Below are experts of layer 3 (counted from 0) of a mixture-of-experts language model. Rows are named router (the router's row for the expert) and show model dimensions 0-159. Each number is 500 + 40 x the weight over its row's rms, rounded and kept within 0 to 999. Numbers have three digits each.
After each expert's rows: a language model's description of what the expert responds to; "gets" lists some tokens that make up at least twice as much of what it gets as of all text. This comes from a sample of Wikipedia text that the model never trained on. Tokens count by the router's weight.

# expert 62
router:488523477423499515551490502512419448486484520483565530537474455545579550495533496493493435539539476596525499486483511519461514594481482527442486596532482494492471528461506493538582532494513521487412391495526472505476549461514455523454486437568488568509500503469512484530498532557462555492491459495450534511541533484527491557506504463544547552534470567463486463536415488515472510443555502553443489499482556506497539515502506501497479455438515498424474571539577543498544506401443524
It responds to: Clause-linking words like when, while, until, because, of, be, plus inner b/m/mp pieces like sy-mp-toms, ze-b-ra, wish-b-one.
gets: " of", " be", "b", "mp", "m", " when"

# expert 3
router:472504422462467529505551537463442492501456529542438478512451486489435447454519471476472480497460546427494539481551494465513579461447469472563458474435473508491482443469532500553469409438496461448467572554489553431469525485546455528426563467472468482521510562554478489410490485534579489504466484472498498477510560481473536526462487491526488478570556480528469528529457508465562537543526549584498490445481466553468477465496535511506490516445539467503416485491500450462384482503463495
It responds to: Opening fragments of words split into pieces, after a, to, of, for, such as p(opular), fa, Hu(manities), pro, st, plus bare space tokens.
gets: " ", " p", " f", " st", " pro", " re"

# expert 32
router:502565453569584518502510443513465569466506469455495442545567512542539493492486507508518528493556551510513507479470468490530512440561504484455532463494501623498536484513521545473540491548475517521559557527442483554524552452504510462440470520535589522496484519544509576513498507497507505466486520462499544502492478543461653519410501484532518439496537566504523475450497548441517421499482512474577472530483529508494476483452475544544534492453464477516540485583419475527503543567510446
It responds to: Biographical and career words and header markers such as ==Death==, Born, career, served, played, and "by" after won or succeeded.
gets: " by", "ed", "==", " career", " ==", " Born"

# expert 18
router:511529508502534563522450425469507520522474471586425572503523557526501419535556498498512568456488505541608456487498507462459511426484473507537493482412494537439511480469497477513476534495457499540488428492473464538476493441518583474514413523434474471490496516500513554497492530546469490516437479476523472496476592506499561481465503551517481463546510469480527530414431487408498487556408461524519506511501539543525496544512486462493471442529547514497489579407442467476481535556533515
It responds to: Capitalised first pieces of proper names and loanwords, such as Col, El, Mc, Al, plus inner pieces like ç in Gonçalves.
gets: " Al", " Col", " Du", " F", " Gu", " Li"

# expert 47
router:540466482553492524516499526550457470546524524526426586436537522482568525529514483476523438502458483511571518493514512521438436539527474516458449529550522487486507525554573521539458501532488513486493517497512399492539483480524454498564560514476481493483550461457576456557534555559436489485564518501484457500493535502486448517532519487561551523482394437481529513442530520525486507518552561557399464532567544461470478531364456516486518487475526505530518511476479474485592519522462465
It responds to: The piece st inside words like Most, guests, wrestler, Cast, plus odd pieces like ating and se, and Cyrillic letters.
gets: "st", " La", "I", "re", "t", "C"

# expert 21
router:510539540508519519518515447539453568526459435491508537499501498537525500420549445446467518494557460517542547438425522524474435524440414504458481543581485548494540463575470444513525492477464477507517430512469458575524548548464436532523548558546533541404471538493536520440491546465519565456484447580474515549459530498448458466541584492519489506423482481480554593514483505448517510486513475502451513499521515513468445450491484525488457470566490514485452568502528514541451482460497492
It responds to: Middle syllable pieces of words and names, such as mon-ster, G-ard-en, Vil-ard-o, gu in Gu-aleguay and gu-arantee, qu in qu-alification.
gets: "ard", "ster", "gu", "ck", " Gu", "on"

# expert 8
router:515550469469484579547524549484473462494518540452473561445412467443492510448562493460458461556504542524520463481494478489479522525470513469527470477466470506564512475446552519487478492442499540437472472510497525492458513521587459504480497526459418552530463450524492434447521549448541483512460494534558494457489567465480503489453459451481464462526599475519456544497539453424555554572502521508514523505450472521484439487487499514477556460453511467525417505502585632490453455493538450
It responds to: Line-initial dash and pipe marking list items or table rows in infoboxes, election results and sports tables, e.g. "- Location", "| Lt. Governor".
gets: "-", "|", "\n", "=", "•", "lo"

# expert 34
router:471496453506540508550552502510506483472470496523471473547507535454494413500490500460474526499453462498447478527469474565533536403518566495506494449470509444509456511428548553496476476415559490424482419498587490582513487458559523460580507488483540476500476496516477502460563453554479492476523471575495493494484554539549521479498472466483452435407449476454491459540530534408491500493478467472482558480540560515512482563543488554476456621499498539503540462450509521428518449514531485
It responds to: Syllable pieces se, Se, ca, Ca, Mar, often starting names or ending words (Assamese, course, Seleuș), plus colons in times and infobox lists.
gets: "s", " se", ":", "se", " Se", " ca"

# expert 51
router:529520590555549485506453484518553487484525470456548493503504511478537524569430545517529507483542428558546456509449514557483439544551506523451500525580526502485526568488491509430539602552511537561526451470508489580506517508474536495580466553514498538489472452452505514601539520467443482484544506548499526515472427523530481480527515493463523496427440519514531484475533472534445454456486461420486526571501542453561523542486483519516517470567484533498592482516495564541589497480539519
It responds to: Numbers in table cells, closing parentheses, and final pieces of words such as Swit-z-erland, vent-ure, Swe-ar, plus words like played.
gets: ")", " 2", " 1", "k", "2", "1"

# expert 41
router:548428497513495491479474486581546542469516531489503510539547472522540512546523504565472514456554506511504489499539483528436475550485592502508509495520631602524516482485528556504525511516379494529472422440473530440577506514507526584466508509479588492489480489478549518466476588581492490499401525481558477476415508454541519507516519536477507447507482458483451481433495533500484507536483496414470464516475535505479445505510447481516514562526541557493524532476503556530533515427527511
It responds to: Word pieces all, ell, est, ow in shall, fallen, Kirkwall, and line-initial dashes starting fields in infoboxes such as Country, Parish, Box office.
gets: "all", "est", "-", "ell", "ow", "st"

# expert 38
router:468522435460473532517548549451454506540479537534428491524476494452436464448491479493484468548449572466489474489546509469550572462448469480536476448449464483553541450488541518474445428446478475457474544577486554454501527463540456460454545464442489506492475572527492488456473498505546523494485477506540512466508563465473563551428481510553485452570559507567445553550504472464560546543559551569504497466472462544441444496535512527505521476435537457515436472508518463492405466459489512
It responds to: Common function words like "in" and "a", small numbers, and commas or "),"; typically mid-sentence after was, as, is or grew up.
gets: " in", " a", " ", " 6", " comp", ","

# expert 55
router:499493459448389539500481520494492512568544528570466507527434440521483436462446434511452527573507590507555446485488515517543517524481533435569515461490419493549513478443537526524472481427495516496449543551507578467531540504526489498486482526464488497502473522524468525451537448425512512475474466447538525503524554527471550520430510538521468463577501503550528527524471507448461505551572560542486517482513514524428403514506476518475535435449537538554465449501514437468429465481443521
It responds to: Hyphens in compounds and names (step-by-step, Jean-Louis) and bare space tokens between words, often in foreign titles or coordinates.
gets: " ", "-", "–", " un", "/", "ub"

# expert 54
router:464532518497581468484548422577505479513432510512557492468484484501444470551470471527525545486557453438499522528422565514483493480501505554487491530511433465451503441507499502485629558480493524562499511478454565506514513583478547539506537497524527496509468495452432416529514516464479485458452585526511577500510541482504476539522491522542495486533486529487474472503489505523508468551468529445576454502498577569517496477422442574428485508585477463580470527459439499512443494533516471
It responds to: Short syllables like ra, ro, ru, ha, ba starting or continuing names and words, e.g. Tarragona, Taghagata, basis, limited.
gets: "o", "ru", "ro", "ra", "us", "ha"

# expert 15
router:527487511466509505449512505490492486504472554493515457503460575477554514501428544483426486464460514485451569543495541464449461526599489571582441498452474520533498445473427512519468425524542543573502459514488507493474546550381398491460512487555476570468493463473560465495470474449507521489483525559501558503512505581508555499447573565561457532488480424503504432492464515530464532522456553495496453484478528530538474542513510528455552425496478498497495551546510523474472436481517490
It responds to: Pipe separators after titled entries with years in discographies and tables, plus capitalized word starts like No(n-party), Q(uentin), Ch(ief), W(CC).
gets: " |", " No", " Ch", "N", " win", "W"

# expert 24
router:479504419466466522507531551455461502536472518534419497530475487475420444468504461507475490516454549437502521476529509459524574472451472472549466453443477488518505457496544473516451400425483482465466555557486572437477523489561445471444559455474460490490501550549488473420498477520576519481480494448519507468542564487486537523464491496537476469566567472512430530546477496466553548540535544577481522446476455553442429484514523529510511525442539456521429478489524480479410458491449487
It responds to: The or a space token right after prepositions, articles and conjunctions, e.g. during the, by the, in the 1970s, the.
gets: " ", ",", " The"

# expert 33
router:521410548470556478476440510581482468513524439490476413504483501472414507469448505509475505472442516552541523496509518528456544522506486516535575520512469524581484441424541485466486486544545486548496461486545471543473526472463494522423468514541450556514486522473522428482486450543529531438544548449543557448457422469485512555451531491456516545546515464447538474506459521573559458468433530489506468535522559535563510452556512532553504428484520551464514517535486583545519501468564482
It responds to: The letter W or w as a word piece or initial, such as like-w-ise, clock to-w-er, W-POP, Donald W.
gets: "w", " W", "W", " w", " O", " H"

# expert 42
router:466488548460541525502470552513503502440442469554506524520438488501431475546471485552523445530582407537451456517570487512454438520516492478519488489433529547517569493550471454483484525581495510599490536453471525570495553555438525418456520535482558501525487499443570520509560510458453522510493552510522456550512560554515476510523455490443510506489571459403472514502568440457478510454506476496568529534449454533457443543533498463510496503493528554493596505494484491472519534517534489
It responds to: The suffix al ending adjectives or words like natural, cerebral, legal, organisational, battalion, Fitzgerald, plus Royal, Wal.
gets: "al", "ial", "n", "ral", " Wal", " 6"

# expert 13
router:472517499539506547470475567581535516504471540503539484495497442453502503492470526559554508525511438437579543437452547473553557502511517492464470528514531581525442509501542491535531527521525488537505541420530514548481421577511438490519510414560525521491560517443504462480473438508464482579532531471484493564451493445587485512519506498483487530558463512463429453443523464477411550500531562507548480469496524549523494531510532492513490495533538468498444457459557508596579529484575502
It responds to: Word pieces inside foreign or unusual proper names (Sakhnin, Smyrna, Sardar), plus number words and adjectives like young, new, four, two.
gets: "h", "ar", "r", "t", "hi", " new"

# expert 63
router:474493506472527458444491524519545426440515459552519512517503544598472567595501552506569455478501485516499481528470518467487522523582457448431536525488519452565522525519488489520458579531421490458474474525557476547427511488507486529495501505506442562547523494493469542530528533577497483504446449510565512473534482529467524468513577447468497573444533486528532555532380504487430508447566527500456488522501523425537477484495429557490515467473496510417506443530537508516511538527563506
It responds to: Word pieces following an h or He start, such as His-p-anic, he-p-atolenticular, Hes-p-éris, plus Sp-ence-r and m-un-icipal.
gets: "p", "ing", "ence", "un", " 0", "in"

# expert 58
router:520459530552455549517504414501497445471529471489475455518478538525512482437519481514461513533442482566494475581479542489543495538496430510443492460515456442487565387469566486548579474474468461473492528504476548504556507452574513542590524528532516559503562457528458516517443489478514526462512548475540447555514446524493498526498461527418415529564539543564466462506474508423448476497504478489466529577506428520503487522539497529546474427518454470485530435521535469460538528456517448
It responds to: The ending ed, ated, ified on past tense and participle verbs (praised, nominated, died), plus whole participles named, known, based.
gets: "ed", "ated", " M", "red", "ted", " Mi"

# expert 44
router:517504466493396563513505539436486514491480549513447488558432476460459436457517466490441481522446562475489518480511464459532532465445495440555508432487447480485532511478499480472446431428469489473451507567501553441521503466570470543471492487502486542471426585552473509488544474515557490441485442481548501452517555467481549511410485507548509431544465484508421488572482512488491555554530565534480556496505459550445479537538478557526541458461506501537440453509505537483437455495457542
It responds to: Opening parentheses, quotes, brackets and dashes after a space, as in "(aged 50)", Ref(s), [Fe(CN), and "in" in citations.
gets: " (", " \"", " ", " Bo", " (1", "("

# expert 14
router:505454556520500572471506548491499533499456558491552557461472480532543470506479503398533481542468526494450476516483542426460558523440489417509478505479463433506552526448535449524464526528489493543497496502510482467448454533481591545470537501472442534548538492501437504460557502498528473532523480555503546592540487499534379482504478480496576504512528476562599551537528471492467509495531509471507514581536516513536519535526465539510518457502567563503442560471489568557590518447540497
It responds to: The piece "in" inside words and names, such as Tall-in-n, Coord-in-ates, Tra-in; also quantity words after articles, such as other, several, two.
gets: "in", " other", " in", " In", " a", " two"

# expert 60
router:494519610506518525525431545485539569477570474494608423500499505487494443473559473572512523486482504519496582501500493472450486549450462488480493593456490560511493525528472510527484585472436452496487528486479519529537480519501524511473583554542539445537544482470494438596560533495571445563441483479498527528523471512485528485519531494501480424511473501496504492527468524529474470453537499412553458517593577498487496561531456471489476453577489472549496510529514496479506499494402493
It responds to: Second pieces after a name-starting syllable, like er, us, es, tch, ough, e.g. Wales, Borough, Match, Caspar.
gets: "er", "us", "ers", " Be", "th", " Th"

# expert 46
router:457489474473468530517543427529499476554476614440461508456486490553422523512487491458530553485602517608549497447469495475430544508504518562423482562500457502503501532460452461473461448499531429578533520525479526495520517509421589503551504475473468557516501476558576440483482466475525499489466479563474470468511444471486482426518478497508535512470509525475493519525545457520458512549490493504498523531565399496530549551457497555435479511534468504494508439501540560525505518476546564
It responds to: The letter d or D as a separate mid-word or word-initial piece, as in Cuer-d-ley, squa-d-rons, In-d-ustrial, O'-D-onoghue.
gets: "d", " D", "D", " d", " do", " 3"

# expert 20
router:521408527480557493423498507473489548561529503461441538493503473502532451455547543536498518417463473479521501528504471479498532451503475473525583479521452454550542523539465515498594485591415492486493426423469538476468434556501503505514515556526542537428496524521455495470447558467489552472464470561515511507476402572513533446470535535454494499468463447499500493531450505463459439520449513539462546436481485455578538438409483451468457510507488505521482442494497483534515542539481534
It responds to: Uncommon letters such as H, J, Y, Z, X and j, x at word starts or inside foreign names, e.g. J. R., Zheng-z-hou, appro-x-imate.
gets: " H", "x", " J", " V", "j", " Ch"

# expert 2
router:531576490403519505481499477511529521499487546546498520439569531540489494538487501543557505493479504491569456528455508565556493487487421513393517478502557464468496515423483623504516509552470557565596506502549529494498463445556519427559526492481522498465503521453480521516439493464488458544468570530545489495463494479501447515509506478542513573458426471548513482471501481418532450485571547509550530498575535477440515493532458549493534548531454477449481466467519436524469514560488519
It responds to: Consonant-plus-a word pieces inside Japanese, South Asian and other foreign names, such as Shi-ga, Ichi-ga-ya, Shi-va, Ka-, Na-.
gets: "ta", "la", "ga", "ia", "ka", "da"

# expert 49
router:504479527440493522479495535458537476488524416534531432477526495552438410507512554474520540465501466536495491602498449484416485592469570485532568509488509525488453422513494489521485486535519471495471482523485418436442478489509560484449479461541518539532567464529506589456467541513560543463479472519437471555427453534466465505478489468462506493494430526532490459441469471530460467479558530488506473575462538430517456447512454477499533471463486502482608489458443527496456455472517537
It responds to: Word-final suffixes, mainly -ing in closing, Missing and racing, plus -es, -ist, -s and -ure, and the word during.
gets: "ing", "s", "ist", "|", "is", " during"

# expert 4
router:528485477590449478424547466492463516480503500509498431462467474462518517502526508449536509485455493522485508435538497557453514477579539529466485497530536516547393548612522477508505501510559515551480457471469507475524588462508504478453497479587490564537491548516498507435483501516492541473491471429468536553558485576564523512529541444539513496519458489495506446515578495502511505404436418496487450497502449464487490487507416528567536440496500535532524498433496535537548487541491602
It responds to: Mid-word pieces like le and e inside words (pamphlet, television, swindle), plus word-initial E, Le, Te, and New before York.
gets: "le", " E", " Le", "e", "E", " ma"

# expert 11
router:457505466503502455487504449506525565445456563502494480485536476413540543471485443587537447426455473589493451476469481527445471525470538579541435486532551486464502434524493517526537498485530502505501535500483434461473513430433494456509452547475490469507531545478459519522479588460419569474484448490530456558411520553491521497491479506502505489479507473504549541512458514529507380468405489504410528515514520521489521517446558450539525526460519478448533499464536533506416528541489500
It responds to: Cyrillic and other non-Latin letters, plus inner word pieces such as ri, l, c in imp-ri-soned, nightc-l-ub, and the word over.
gets: "ri", "l", " c", "ly", " over", "|"

# expert 16
router:510478484568484472494557436489481431466532516481478498525571515515603562497505546558562503522520515506629536556492521475557494503441534515503431489438550401457444536504454496429500430453470549544477519524510528520519529468525471511541466564529453492557502560539460498474486498480539482452542569516474520505474503479540474491543515447519555440449529480492576552489458494450531549467510532497492472448536501456540546544464431523508486456457460476476460504598457507558487439511519465
It responds to: Inner pieces of Latin-derived words after prefixes like de, con, in, such as de-lic-ate, in-qui-ries, vol-um-e, mo-der-n.
gets: "c", "mp", "f", "ic", "ct", " part"